python train.py --lr_router=0.00105 --norm_eps=1e-05 --positions="rope" --rope_theta=1300.0 --init_std_down=0.00486 --beta1=0.95
Below are experts of layer 3 (counted from 0) of a mixture-of-experts language model. Rows are named router (the router's row for the expert), gate (a neuron's input weights, with its number), up (a neuron's input weights, with its number), down (a neuron's output weights, with its number) and show model dimensions 192-287. Each number is 50 + 15 x the weight over its row's rms, rounded and kept within 0 to 99.
After each expert's rows: "mostly gets" lists some tokens that are sent to it at least half of the time; "raises" lists some tokens whose logits its average output raises strongly, later layers aside. This comes from a sample of Wikipedia text that the model never trained on.

# expert 11
router:63 33 70 51 38 31 49 59 40 51 60 65 28 35 66 51 23 42 54 55 28 67 54 64 45 14 69 67 43 60 30 38 51 68 28 41 27 56 54 53 38 53 28 27 52 41 45 38 44 21 21 51 19 78 37 36 62 47 54 46 69 37 18 47 16 34 39 41 65 56 39 71 59 39 35 64 52 65 56 61 75 61 50 51 59 57 25 47 76 16 28 36 49 66 80 46
gate1:62 56 59 76 62 44 65 49 64 55 34 46 52 61 34 58 38 69 44 44 52 55 65 50 79 54 69 39 41 34 46 35 30 72 74 55 67 57 78 55 46 42 38 40 73 54 46 43 25 75 75 37 48 58 34 56 62 55 20 87 41 52 62 53 48 36 46 29 46 26 77 63 40 52 52 33 49 23 55 44 62 58 37 62 41 65 54 41 68 63 42 50 59 60 79 32
up1:40 57 47 30 56 59 33 65 31 67 44 71 64 78 37 59 39 25 50 65 44 51 44 39 37 51 25 60 04 73 34 41 38 47 62 57 39 67 45 47 48 49 45 45 46 54 59 55 79 60 21 41 45 46 48 53 47 53 57 37 38 36 45 63 44 50 52 20 75 57 54 47 45 43 35 67 36 62 22 43 77 50 71 35 45 66 44 18 68 41 46 28 49 35 29 70
down1:55 46 71 31 46 31 32 71 74 61 48 60 41 62 37 60 47 58 52 57 60 50 57 41 36 70 60 41 49 40 48 26 69 54 52 34 40 43 27 53 16 48 59 37 51 56 48 81 37 45 52 49 61 29 62 56 81 83 47 52 66 44 43 61 38 54 62 54 41 35 18 73 50 30 06 64 51 54 61 75 46 64 68 46 39 53 56 62 40 53 51 37 56 25 41 31
mostly gets: "í", "ce", " Royal", " Racing", "olf", " Ly"
raises: ",", " of", "-", " the", ".", " in"

# expert 14
router:76 37 64 45 39 38 37 56 35 48 26 49 18 41 56 54 33 50 71 53 41 75 78 29 20 30 46 60 21 29 43 36 24 64 41 46 42 71 41 41 61 51 55 40 68 45 49 59 53 59 59 64 37 31 64 22 72 50 65 46 49 41 33 50 33 37 24 53 67 64 59 70 64 25 49 58 44 58 53 46 49 74 36 59 49 65 34 42 65 59 58 45 42 41 64 58
gate6:52 30 42 66 29 47 25 94 46 73 37 44 54 67 31 42 66 42 68 49 63 79 60 78 38 44 35 42 24 60 39 46 57 57 48 50 32 44 84 60 63 55 52 40 31 39 36 72 51 48 50 36 38 51 37 68 75 46 51 50 70 34 49 52 50 23 53 35 59 52 66 59 22 36 33 60 45 43 51 40 22 78 34 52 50 38 48 70 22 12 58 42 44 39 52 33
up6:47 58 50 13 75 65 77 19 65 32 54 58 63 25 54 58 44 40 42 42 48 05 39 30 57 52 50 80 52 30 50 65 30 58 49 74 70 55 35 45 38 36 56 59 90 53 63 00 56 42 48 63 49 38 49 33 55 46 48 64 60 59 50 48 39 73 45 69 51 38 36 46 66 76 45 46 56 58 39 55 75 31 67 35 60 64 63 18 99 80 31 50 53 54 41 56
down6:48 49 81 42 50 48 38 37 58 58 53 36 49 38 67 57 55 29 59 84 65 51 21 78 29 41 40 57 52 52 37 69 76 43 00 62 64 40 24 43 48 61 74 66 57 62 44 51 50 67 32 43 69 70 53 33 47 67 39 40 54 32 42 56 65 49 30 75 69 45 44 44 49 49 82 52 27 56 48 60 79 59 84 58 69 51 47 64 43 45 57 37 72 39 53 29
mostly gets: "″E", "°N", "°W", " beg", "eng", "°E"
raises: " and", ",", " ", " in", " d", " D"

# expert 3
router:62 55 69 42 42 22 55 48 28 70 43 26 52 36 56 44 39 58 48 58 26 67 50 68 49 24 41 63 30 14 26 34 36 54 28 64 40 37 41 63 38 49 54 30 66 33 51 54 64 34 49 40 32 59 62 51 77 47 38 40 55 23 29 34 37 39 28 39 50 73 55 51 54 54 25 51 63 33 53 53 61 52 35 65 63 27 23 49 63 56 49 33 67 55 58 29
gate1:51 25 60 48 42 52 47 12 34 44 41 49 50 49 60 66 51 62 45 35 53 50 14 34 27 59 42 51 59 52 72 47 74 36 56 61 67 44 38 43 30 66 49 54 44 68 40 67 63 70 35 65 45 52 57 59 56 50 36 47 76 52 52 60 48 52 14 15 52 19 30 39 60 34 57 40 63 52 35 37 26 20 51 34 23 37 47 31 35 64 49 38 41 66 28 72
up1:39 54 07 36 50 49 45 55 46 47 64 54 50 49 36 41 48 50 61 69 48 57 99 72 29 54 47 60 34 55 52 61 45 20 30 69 38 47 69 43 41 50 65 43 45 67 65 40 50 37 41 32 59 18 31 34 65 55 70 35 35 45 46 55 25 43 63 54 41 50 59 53 28 44 26 44 35 61 50 42 98 63 33 78 67 32 83 44 59 28 33 75 32 32 40 51
down1:55 45 41 67 28 64 55 63 42 82 46 69 62 57 51 53 73 51 44 74 43 64 68 14 70 48 71 93 49 50 32 22 57 77 49 59 65 29 44 44 60 33 39 35 64 49 62 58 37 42 47 63 48 48 49 34 58 51 43 34 42 38 34 46 43 45 82 65 64 54 54 57 43 56 55 45 63 70 47 33 39 38 57 25 78 49 45 58 58 61 30 54 79 36 32 56
mostly gets: "|---|---|---|\n", " Album", "|---|---|---|---|\n", "|---|---|---|---|---|---|\n", " ±", " Lu"
raises: ".", " ", ",", "-", " in", " ("

# expert 0
router:52 19 54 50 43 48 41 43 46 63 40 65 13 36 53 44 40 60 47 31 40 62 48 49 35 34 52 61 28 30 38 48 33 67 56 52 53 53 68 28 39 45 70 28 86 23 36 43 39 33 41 49 25 59 64 22 68 32 51 31 69 40 35 53 45 43 41 49 40 79 52 56 71 45 36 32 85 18 34 40 64 71 36 33 46 17 50 34 55 50 38 29 41 52 50 47
gate1:56 64 42 70 61 51 26 49 51 38 58 63 21 45 54 32 43 45 49 50 36 79 30 35 53 55 58 55 59 58 36 32 27 55 50 44 31 67 51 56 26 39 58 23 32 55 59 51 52 15 48 61 59 65 44 50 45 59 55 51 56 59 50 27 48 56 53 48 54 58 48 60 59 51 32 70 39 52 43 57 59 68 53 62 41 34 40 54 40 61 33 20 79 51 52 47
up1:48 49 34 56 46 50 32 56 27 61 49 56 48 45 43 58 52 44 45 45 32 42 27 44 48 67 58 46 54 61 50 21 26 59 56 55 45 74 31 61 33 44 42 30 32 64 50 52 33 25 56 44 66 60 49 57 40 42 58 72 63 48 40 19 61 84 59 49 64 65 60 42 55 42 32 74 26 47 64 51 67 71 29 66 59 19 32 47 25 76 60 39 44 45 60 52
down1:72 42 35 48 56 56 58 64 33 67 50 67 34 53 23 37 51 47 54 70 39 56 43 50 45 26 54 68 60 52 36 44 54 34 53 68 56 50 47 53 67 28 75 51 30 55 60 33 56 47 62 67 58 25 46 51 70 76 57 76 66 53 68 53 37 76 45 52 43 43 50 51 52 60 77 50 60 48 43 49 27 12 63 79 62 39 52 69 70 69 69 40 59 39 56 50
mostly gets: "{", "unk", "iter", " close", " entire", " story"
raises: " ", " |", " and", ":", ".", " N"

# expert 5
router:69 36 59 18 44 35 42 47 33 59 54 38 22 33 75 58 38 52 36 68 44 73 41 54 41 21 49 56 31 19 37 44 31 78 43 44 50 58 43 53 52 67 46 23 83 16 34 45 32 35 33 37 24 43 65 27 77 55 49 26 62 40 34 47 31 38 34 49 66 67 50 61 66 34 30 48 56 48 52 55 59 61 41 72 43 43 47 44 59 42 49 26 53 53 63 33
gate11:41 56 14 45 72 62 69 66 54 36 50 85 78 31 57 65 48 33 69 71 44 50 63 22 75 62 58 65 27 19 50 49 23 68 45 60 45 65 40 42 41 45 48 56 72 33 27 46 62 44 44 53 36 58 43 56 48 60 53 27 49 45 46 42 21 76 58 67 55 68 43 40 66 71 60 69 22 55 59 53 57 36 70 52 85 41 54 71 42 55 38 45 45 58 63 62
up11:65 45 44 70 35 21 47 53 31 62 57 61 62 53 39 50 55 58 36 44 38 39 62 69 64 44 61 43 45 70 43 45 59 40 66 43 41 28 37 76 36 84 35 60 52 40 59 77 44 60 51 57 44 27 73 53 52 53 45 42 52 45 33 17 53 45 50 49 35 44 37 61 29 46 41 34 78 21 43 49 63 67 51 39 37 67 34 41 69 53 65 76 51 46 56 59
down11:59 51 42 73 66 27 63 50 37 43 61 40 67 56 49 63 49 29 73 46 04 55 46 40 51 48 63 60 22 56 71 59 39 48 28 53 43 52 56 41 56 43 53 09 29 54 64 39 47 43 41 49 49 44 62 29 63 26 73 38 54 26 38 48 49 28 55 51 57 61 34 64 48 55 37 71 73 70 61 51 68 86 43 59 47 19 26 33 48 41 52 46 51 46 34 38
mostly gets: "ware", " Jr", "sel", " Arts", "tainment", " production"
raises: "-", " and", " in", " ", " (", " D"

# expert 4
router:57 53 67 34 68 31 25 43 46 62 33 25 44 20 81 66 47 47 63 58 44 85 38 39 40 30 32 49 28 54 24 37 41 73 37 42 57 53 51 49 28 32 52 27 74 36 62 62 53 58 55 60 39 46 54 42 65 45 64 37 63 48 23 60 56 56 31 58 63 61 55 50 57 33 30 61 55 65 49 53 43 49 46 64 59 45 54 42 70 48 63 22 54 29 65 26
gate1:48 59 37 50 59 43 59 29 60 37 55 50 56 49 43 78 31 09 59 28 45 71 50 32 40 40 16 44 78 49 38 42 65 52 42 33 48 54 32 56 49 58 09 49 68 41 51 51 52 49 50 70 28 15 57 37 48 70 93 31 52 49 41 79 69 47 41 95 40 59 60 39 84 37 55 60 61 56 83 56 59 48 34 26 35 46 37 55 62 50 40 52 77 61 34 56
up1:62 52 46 43 52 78 42 79 48 69 75 80 36 60 67 40 45 15 36 61 59 51 40 72 49 76 86 25 52 51 67 36 35 59 40 77 53 68 69 34 61 41 28 40 54 35 70 52 62 39 40 60 31 76 39 50 55 32 35 33 48 42 63 38 54 56 27 39 77 51 62 44 55 37 52 63 58 96 46 27 43 56 56 64 90 66 40 54 60 55 31 58 72 70 43 63
down1:56 57 47 48 54 49 56 62 99 35 77 20 51 14 33 35 37 58 53 29 39 53 64 69 35 60 38 71 64 48 43 50 37 62 40 50 18 24 63 46 49 28 48 12 48 49 38 87 37 70 71 54 50 21 40 64 43 29 48 56 64 37 32 48 27 47 46 48 38 40 38 33 38 37 39 28 39 36 46 10 23 63 64 47 41 46 91 34 44 76 61 63 54 56 57 19
mostly gets: "′", " Sil", "31", " fig", " bl", " Died"
raises: " ", " in", ",", "-", " D", ":"

# expert 12
router:52 37 60 59 60 65 48 67 42 41 52 55 37 14 63 57 49 53 27 47 35 56 49 48 62 64 57 72 33 26 42 50 63 81 36 42 52 36 59 42 31 61 54 26 61 45 39 39 51 36 32 46 39 54 65 34 68 66 42 35 52 27 22 48 48 47 36 41 58 78 53 73 61 48 18 45 44 43 38 67 37 60 30 56 54 31 25 28 59 36 64 16 60 39 54 41
gate1:66 45 42 38 58 42 51 49 66 75 66 55 49 69 42 61 52 39 48 51 41 55 59 26 33 33 45 79 38 41 54 42 47 52 37 61 47 80 50 69 51 53 68 42 39 29 48 51 54 64 62 68 46 69 21 21 59 38 58 31 36 38 47 35 61 26 45 76 27 57 64 36 56 48 56 65 69 59 35 52 66 49 55 41 63 62 54 88 30 61 26 51 25 62 55 58
up1:37 52 71 70 41 55 37 58 46 06 37 42 59 37 37 41 35 62 59 37 51 58 50 69 78 59 53 32 65 41 52 69 62 44 64 40 43 22 44 44 44 43 12 64 74 71 34 48 56 30 50 35 60 43 89 62 32 54 41 59 73 53 43 59 39 60 56 11 50 50 45 55 54 50 43 26 43 38 66 33 38 45 56 46 41 45 48 19 70 41 71 49 69 50 50 30
down1:60 49 69 51 71 76 54 63 55 59 40 60 39 37 44 43 81 53 31 78 41 56 66 50 71 49 44 62 47 45 47 66 69 23 39 54 51 53 72 62 49 58 62 35 62 44 43 38 30 42 45 76 50 24 60 57 54 37 58 83 50 55 47 62 35 32 65 40 45 75 51 56 14 24 36 41 30 40 67 29 54 56 22 66 30 41 35 58 50 66 70 39 50 34 48 54
mostly gets: " Bro", " Just", "-in", " Rob", " Blue", " opened"
raises: ".", " ", " (", " in", ":", " m"

# expert 6
router:44 32 38 49 46 47 35 26 31 65 55 40 39 57 70 55 51 50 25 65 42 44 54 28 56 47 56 54 32 26 34 67 74 82 56 66 50 51 37 39 43 67 52 37 71 11 54 37 50 41 38 57 31 43 51 42 63 55 54 32 52 46 43 62 63 51 40 47 59 79 74 74 77 24 21 39 47 53 76 51 54 48 45 92 50 52 46 28 52 79 68 38 54 21 53 40
gate1:47 58 41 38 36 92 50 54 64 65 39 19 51 61 57 67 62 21 64 37 42 49 58 46 10 66 70 48 55 23 41 40 25 30 60 54 40 47 66 49 64 53 50 57 59 37 50 63 50 51 53 41 49 00 25 39 46 54 81 64 36 58 47 45 55 76 32 57 51 55 58 54 41 40 27 60 31 52 70 81 36 54 35 54 25 45 21 45 44 84 38 51 43 73 59 58
up1:45 69 49 40 43 68 32 54 51 61 36 25 52 54 42 71 67 31 53 46 36 48 64 67 20 57 67 34 52 21 60 32 34 37 56 31 35 61 68 45 62 54 43 52 33 29 49 46 46 32 49 44 49 18 23 31 42 65 72 60 42 48 39 38 51 64 32 56 52 47 50 52 47 39 31 73 33 40 71 68 49 60 40 40 22 45 15 48 50 70 46 44 56 53 67 54
down1:72 57 68 49 25 65 44 32 42 31 62 37 53 70 80 56 59 57 34 46 73 45 53 47 45 28 79 17 51 36 58 46 44 73 65 41 50 51 66 45 64 36 55 68 38 53 39 67 49 36 39 59 07 49 38 73 42 37 65 41 52 74 49 52 28 74 30 42 54 41 42 37 57 41 44 81 40 52 57 27 56 28 63 43 46 86 39 69 32 20 72 36 47 76 51 50
mostly gets: "*", " Congress", " bas", "ott", "ron", " Mill"
raises: " (", ",", "-", " ", " and", "ing"

# expert 13
router:80 49 45 31 62 30 42 38 41 41 48 37 47 49 71 45 50 51 37 58 54 54 66 40 44 54 49 65 39 48 36 40 65 80 58 37 25 66 64 56 45 60 38 18 85 18 47 50 36 37 44 37 46 56 39 33 80 63 29 43 74 46 38 61 46 55 19 35 41 59 48 51 55 60 30 52 64 40 59 68 61 54 35 50 39 44 41 35 63 54 56 37 71 49 55 14
gate1:36 48 57 60 62 56 65 49 67 47 53 60 60 47 48 44 46 52 43 11 57 68 40 44 80 30 57 61 42 34 40 46 73 42 55 58 47 45 36 50 32 43 48 46 63 30 50 47 61 15 56 67 52 64 66 74 59 79 26 62 41 46 46 51 53 56 55 64 44 24 48 53 71 69 47 51 61 42 43 44 75 69 69 35 51 50 57 52 47 60 51 48 35 44 59 35
up1:41 35 33 60 40 42 55 43 68 49 53 46 76 52 62 29 65 52 56 19 53 70 32 41 71 48 75 49 60 45 39 71 39 38 68 47 54 36 48 47 58 19 70 51 69 34 36 47 60 37 58 43 50 52 37 60 69 85 34 38 41 65 48 27 39 63 55 77 51 43 57 53 64 57 39 23 45 73 55 58 50 80 34 46 57 68 84 62 42 64 50 17 58 53 38 38
down1:53 78 34 47 47 25 43 38 56 53 61 40 35 75 55 14 43 28 48 67 74 33 59 18 47 67 55 62 40 44 52 69 42 55 69 29 53 49 39 43 58 38 65 44 37 62 35 33 32 57 64 31 60 54 45 52 47 82 38 29 23 46 56 77 47 63 63 69 46 71 45 70 46 59 33 63 39 51 41 53 57 69 37 71 57 60 74 40 47 38 55 65 30 65 52 61
mostly gets: " most", " more", "ific", " such", " major", " small"
raises: " and", ",", " in", " ", " (", "-"

# expert 8
router:55 44 50 34 50 34 44 53 38 63 30 21 47 35 51 64 43 58 47 56 52 84 47 59 32 31 57 71 29 31 50 52 38 72 17 46 55 56 36 39 20 58 50 38 68 33 39 65 28 46 46 24 38 67 85 45 72 45 51 30 65 31 24 46 60 25 02 47 62 62 55 44 48 51 31 34 68 47 42 47 69 59 39 33 43 44 43 58 62 67 54 38 65 54 53 30
gate6:64 25 39 45 58 32 42 62 55 22 36 46 30 25 33 50 06 52 61 56 25 63 60 61 46 46 40 54 49 31 39 47 30 29 45 74 63 50 24 57 43 71 60 44 60 46 54 35 09 51 46 54 34 57 46 22 52 56 56 54 41 31 33 23 17 54 31 54 58 67 60 54 38 67 45 42 50 57 78 63 39 50 48 26 56 52 55 49 52 52 59 56 54 50 43 40
up6:30 73 53 71 45 61 45 51 41 55 42 59 66 89 64 54 90 55 49 43 68 30 36 12 73 58 53 52 43 45 47 57 64 72 79 42 52 54 72 35 63 31 40 59 43 45 38 66 92 47 54 54 67 51 81 71 45 51 40 65 65 58 60 54 77 36 69 42 43 37 42 57 53 17 47 51 57 35 15 35 60 45 52 63 37 40 48 53 43 67 68 52 38 62 61 56
down6:37 31 52 49 62 52 51 49 56 80 43 85 49 31 56 56 47 90 26 46 76 36 57 58 52 65 54 41 55 59 28 26 47 52 47 36 36 55 63 48 45 94 62 40 65 34 22 84 61 30 43 47 32 34 42 59 87 73 38 51 57 69 54 39 46 26 71 56 46 28 55 50 39 83 47 27 33 47 36 49 72 39 48 52 57 88 37 56 40 49 61 73 56 01 64 38
mostly gets: " actor", "rama", "acters", " episodes", " histor", "enced"
raises: " in", " ", " (", "-", " d", " and"

# expert 7
router:75 27 62 36 52 47 28 42 24 69 41 42 24 37 67 68 44 54 36 50 40 76 56 51 38 35 47 57 33 33 30 49 33 74 34 40 38 65 39 58 38 65 53 28 72 26 26 39 41 40 24 39 26 56 63 35 65 51 40 35 69 40 29 58 32 34 16 43 68 60 80 67 56 45 37 52 76 42 33 68 75 72 34 65 50 48 31 32 56 51 52 42 45 48 69 28
gate1:63 54 31 40 47 44 69 61 47 49 24 63 57 31 66 37 36 45 72 79 35 44 57 58 62 55 53 46 43 33 44 66 57 51 27 78 48 33 46 42 19 60 74 33 57 32 49 64 53 82 68 57 38 57 37 43 67 58 78 42 72 37 60 26 28 71 36 53 65 63 56 45 58 36 48 68 49 42 65 61 56 40 46 62 85 51 46 35 47 33 55 44 37 31 46 35
up1:66 40 29 40 33 72 74 37 35 55 50 59 70 33 62 28 24 42 52 73 32 74 51 50 72 48 81 52 35 50 44 58 58 59 36 77 58 14 50 52 27 65 65 52 61 24 52 46 49 57 46 32 43 75 43 40 65 56 43 51 68 41 23 49 46 64 36 44 55 44 68 67 73 32 33 76 56 32 45 50 49 59 65 56 78 52 43 47 99 36 57 45 37 45 38 33
down1:67 45 62 46 49 72 48 30 37 81 50 46 42 57 59 65 35 56 47 36 43 45 82 48 28 54 56 76 14 50 62 62 63 32 68 58 63 69 59 58 38 81 66 49 29 39 67 49 37 39 41 32 51 55 49 52 29 85 47 41 48 51 48 57 29 43 61 39 74 48 45 78 56 72 32 50 69 68 23 26 54 51 17 39 53 69 46 39 64 73 44 51 37 52 33 64
mostly gets: "–present", " girl", " countries", "azine", " London", "liament"
raises: " ", " and", "ing", ".", " in", "-"

# expert 15
router:63 20 47 48 43 43 19 47 17 67 51 46 42 61 38 68 36 57 31 49 29 41 38 38 28 33 40 56 12 48 41 65 25 66 28 63 29 57 47 59 41 59 40 46 65 50 32 56 50 53 41 55 11 43 50 14 60 60 72 17 68 34 45 60 57 24 44 45 66 51 63 51 60 52 23 45 64 32 47 74 60 61 43 76 66 42 39 39 43 42 41 72 43 78 47 55
gate1:37 46 30 32 46 72 35 29 41 59 49 63 65 58 50 54 74 41 38 54 58 52 53 52 38 51 69 45 57 37 49 40 63 60 48 41 58 20 58 71 82 86 41 57 66 34 56 33 75 60 69 33 32 37 35 66 56 61 45 27 77 53 54 28 52 40 70 52 30 39 75 43 57 53 63 31 37 81 65 45 56 52 54 53 68 55 46 39 49 42 45 61 63 58 28 37
up1:53 52 68 53 54 29 86 60 56 52 62 42 37 45 56 47 37 56 56 28 59 55 45 50 59 45 39 56 46 52 64 60 51 37 45 70 37 66 40 21 34 23 55 41 52 59 34 64 33 38 27 59 76 73 79 43 41 40 46 64 19 48 45 66 46 60 32 54 78 63 29 47 46 49 42 64 74 12 17 50 48 42 44 43 49 39 58 58 54 36 46 34 49 42 57 68
down1:54 41 54 34 62 28 59 52 35 42 58 14 48 29 34 54 35 48 53 26 50 46 64 30 59 41 55 32 15 33 40 78 62 72 39 37 41 48 43 23 47 57 47 38 11 42 48 30 33 49 60 46 44 50 61 20 54 48 44 58 66 41 72 33 28 51 28 56 46 49 47 42 33 52 58 41 63 16 46 57 65 59 78 50 72 40 43 89 55 60 48 57 27 68 50 50
mostly gets: "_", "lic", "berg", " novel", "acter", " Har"
raises: "\n\n", " of", "\n", ",", " (", " and"

# expert 9
router:57 12 43 44 52 62 54 60 30 69 36 37 37 30 47 70 36 58 56 35 24 70 62 53 79 34 41 58 24 56 44 84 51 48 34 56 44 34 55 60 37 81 67 15 54 41 52 48 41 24 31 51 31 79 46 40 71 37 41 47 65 49 31 65 61 52 36 51 58 54 54 76 69 57 40 57 67 18 42 32 67 50 32 48 40 40 27 36 56 54 49 29 50 18 64 30
gate6:71 60 74 39 24 36 32 52 30 28 40 57 57 44 54 54 27 81 62 60 51 62 36 50 42 48 39 47 20 40 39 61 22 42 86 47 56 50 48 65 27 53 67 57 64 45 57 56 49 86 63 33 36 67 28 30 58 69 59 60 47 71 51 59 39 41 37 23 31 45 37 41 17 56 62 44 50 73 71 62 53 51 43 49 09 54 57 30 41 51 61 43 64 49 42 53
up6:45 50 67 41 43 48 28 43 41 40 51 43 53 41 56 37 34 98 55 83 51 53 49 38 45 51 43 61 36 44 64 64 33 42 64 31 81 56 51 47 36 50 64 66 58 46 24 48 65 75 34 35 40 51 45 40 45 58 31 70 43 59 65 67 62 32 35 44 11 36 40 44 25 67 76 68 48 74 81 37 63 52 39 32 40 31 41 46 56 41 67 44 49 67 41 57
down6:72 36 36 74 48 41 71 39 54 56 69 67 58 55 54 46 43 72 56 66 47 47 70 66 65 43 53 38 56 32 55 36 40 60 22 49 69 41 36 50 56 33 47 61 49 29 38 56 41 62 59 45 39 44 55 65 58 78 45 44 52 62 50 62 19 62 44 67 33 26 54 28 77 89 80 36 37 40 58 70 22 42 46 21 74 59 31 45 54 39 47 36 71 75 80 54
mostly gets: "ington", " Carolina", " Joseph", "oun", " Columb", " reve"
raises: " ", ".", " in", " and", " (", "a"

# expert 1
router:76 14 55 41 47 27 21 43 36 81 49 44 35 36 39 43 34 69 60 55 38 69 40 55 34 11 59 57 33 48 39 55 43 71 24 44 51 39 46 36 40 83 41 22 85 32 49 72 30 18 38 33 40 57 69 50 66 51 29 26 67 34 48 47 39 34 19 46 48 46 61 42 57 60 38 43 61 37 41 60 53 55 34 55 40 48 26 51 77 47 54 50 53 60 70 34
gate1:64 42 40 66 36 56 25 34 49 41 54 55 92 54 38 62 56 94 52 62 71 56 73 48 38 36 50 44 38 35 56 38 32 60 73 63 78 47 77 51 28 54 42 62 52 31 43 65 46 62 67 12 62 43 00 48 57 26 38 36 45 71 49 75 40 59 62 42 52 37 55 57 61 72 45 71 55 47 55 36 69 47 41 61 54 40 53 53 63 59 78 48 63 48 38 47
up1:28 79 38 72 48 39 34 67 78 71 37 47 44 40 44 41 78 32 52 43 55 26 62 55 42 49 38 45 67 45 51 84 55 44 29 56 39 19 72 53 78 48 53 45 67 40 56 44 41 31 51 69 24 46 41 39 55 79 74 61 41 53 50 41 29 71 49 68 36 76 54 56 40 50 30 24 81 77 64 53 48 62 40 47 40 63 40 40 54 53 69 49 13 16 63 67
down1:54 52 60 97 34 53 49 60 55 90 72 50 39 32 75 38 44 62 21 21 29 45 37 44 50 24 55 40 45 51 36 64 37 40 49 41 38 56 43 63 39 27 59 51 46 47 49 79 47 49 27 49 58 70 71 66 60 70 43 37 76 61 47 66 64 50 54 87 18 41 23 39 57 57 43 59 54 50 46 50 55 71 17 41 60 46 36 65 58 47 60 57 35 46 57 55
mostly gets: ".\"", " However", " what", " You", "ban", " Far"
raises: " ", ".", " B", " and", ",", "-"

# expert 2
router:56 51 44 32 74 33 39 24 41 74 45 23 36 17 61 45 60 42 50 43 29 90 56 48 69 36 28 46 12 34 36 46 45 62 30 40 45 56 48 38 44 62 41 30 52 41 39 53 38 40 31 26 45 44 56 41 93 64 47 23 67 43 33 56 54 47 57 45 40 73 42 87 48 47 21 59 57 47 65 52 44 66 49 47 24 35 47 46 49 42 48 33 83 48 83 19
gate1:47 41 59 39 48 53 48 96 37 58 38 59 25 62 23 60 61 25 28 74 56 74 43 45 54 50 76 43 66 78 49 49 19 38 29 90 51 51 38 50 30 35 50 46 49 41 50 62 50 59 78 36 45 62 46 37 45 42 53 49 65 29 59 37 34 55 53 75 44 31 52 50 31 62 41 15 58 38 55 48 50 54 66 64 51 59 33 98 56 50 45 48 38 68 77 78
up1:38 38 37 59 48 58 27 64 46 77 50 51 33 64 28 47 60 14 23 78 47 87 46 42 30 50 83 40 52 65 40 40 07 36 40 79 58 47 54 51 47 44 61 45 53 36 56 72 63 62 59 27 44 39 49 23 60 49 78 51 65 42 65 32 49 47 53 77 39 38 58 58 23 55 55 09 70 25 54 66 52 44 59 51 52 62 54 85 59 37 42 63 27 66 70 68
down1:41 58 54 37 32 99 65 71 66 52 67 59 56 66 45 46 57 28 54 38 51 41 51 51 37 61 54 53 42 69 60 55 57 35 60 71 35 38 60 61 43 49 53 61 55 73 53 43 28 40 59 08 60 14 26 50 51 52 69 37 57 40 28 42 50 69 44 55 42 48 60 46 33 36 28 40 30 47 42 26 45 25 60 44 62 69 57 88 36 54 38 48 48 51 80 61
mostly gets: " c", " re", " ex", " ch", " qu", " dis"
raises: "a", "it", ".", "r", "in", "am"

# expert 10
router:72 15 54 45 66 48 48 41 61 55 50 30 34 20 40 53 61 58 56 46 42 59 67 56 30 47 30 66 38 44 20 50 45 68 30 45 44 13 31 73 29 56 55 16 73 44 50 41 48 41 35 33 45 36 64 28 53 60 83 49 86 12 38 87 62 52 42 53 51 85 58 60 46 12 30 50 51 49 36 63 49 45 47 59 51 36 45 22 67 44 64 39 59 44 69 15
gate1:28 55 51 74 74 28 49 44 84 46 55 51 68 38 37 39 46 34 46 60 34 65 59 74 84 33 71 45 70 46 37 57 70 66 41 50 68 20 77 41 54 37 43 62 34 55 68 91 44 62 58 50 45 02 54 61 53 54 46 59 58 53 59 67 28 32 53 63 55 51 55 69 44 58 43 44 49 67 52 74 36 58 40 60 60 62 48 65 76 58 44 31 35 78 55 48
up1:29 53 57 57 79 19 46 40 85 30 49 49 63 45 39 41 49 41 50 54 43 62 57 68 84 38 55 45 63 47 37 55 75 54 43 53 66 34 58 51 52 41 32 67 37 57 75 93 59 49 58 57 41 14 58 50 49 65 58 65 53 58 66 74 40 21 52 49 59 56 46 72 50 67 53 59 43 54 58 71 30 54 34 52 66 58 41 54 88 48 47 28 31 78 54 39
down1:24 54 41 57 41 28 23 41 63 31 64 54 58 56 59 56 32 50 45 33 49 61 59 73 63 26 53 42 34 59 27 55 64 51 56 58 52 53 51 32 51 56 48 35 62 44 56 67 53 39 47 48 37 43 41 35 58 57 61 52 42 76 55 58 49 73 54 68 40 71 31 40 42 41 61 30 54 62 58 60 64 53 62 56 56 49 40 50 68 71 35 54 42 26 44 42
mostly gets: " Sam", " Ju", " Jim", " Nov", " Day", " Pat"
raises: " ", "o", " R", "ing", "i", "-"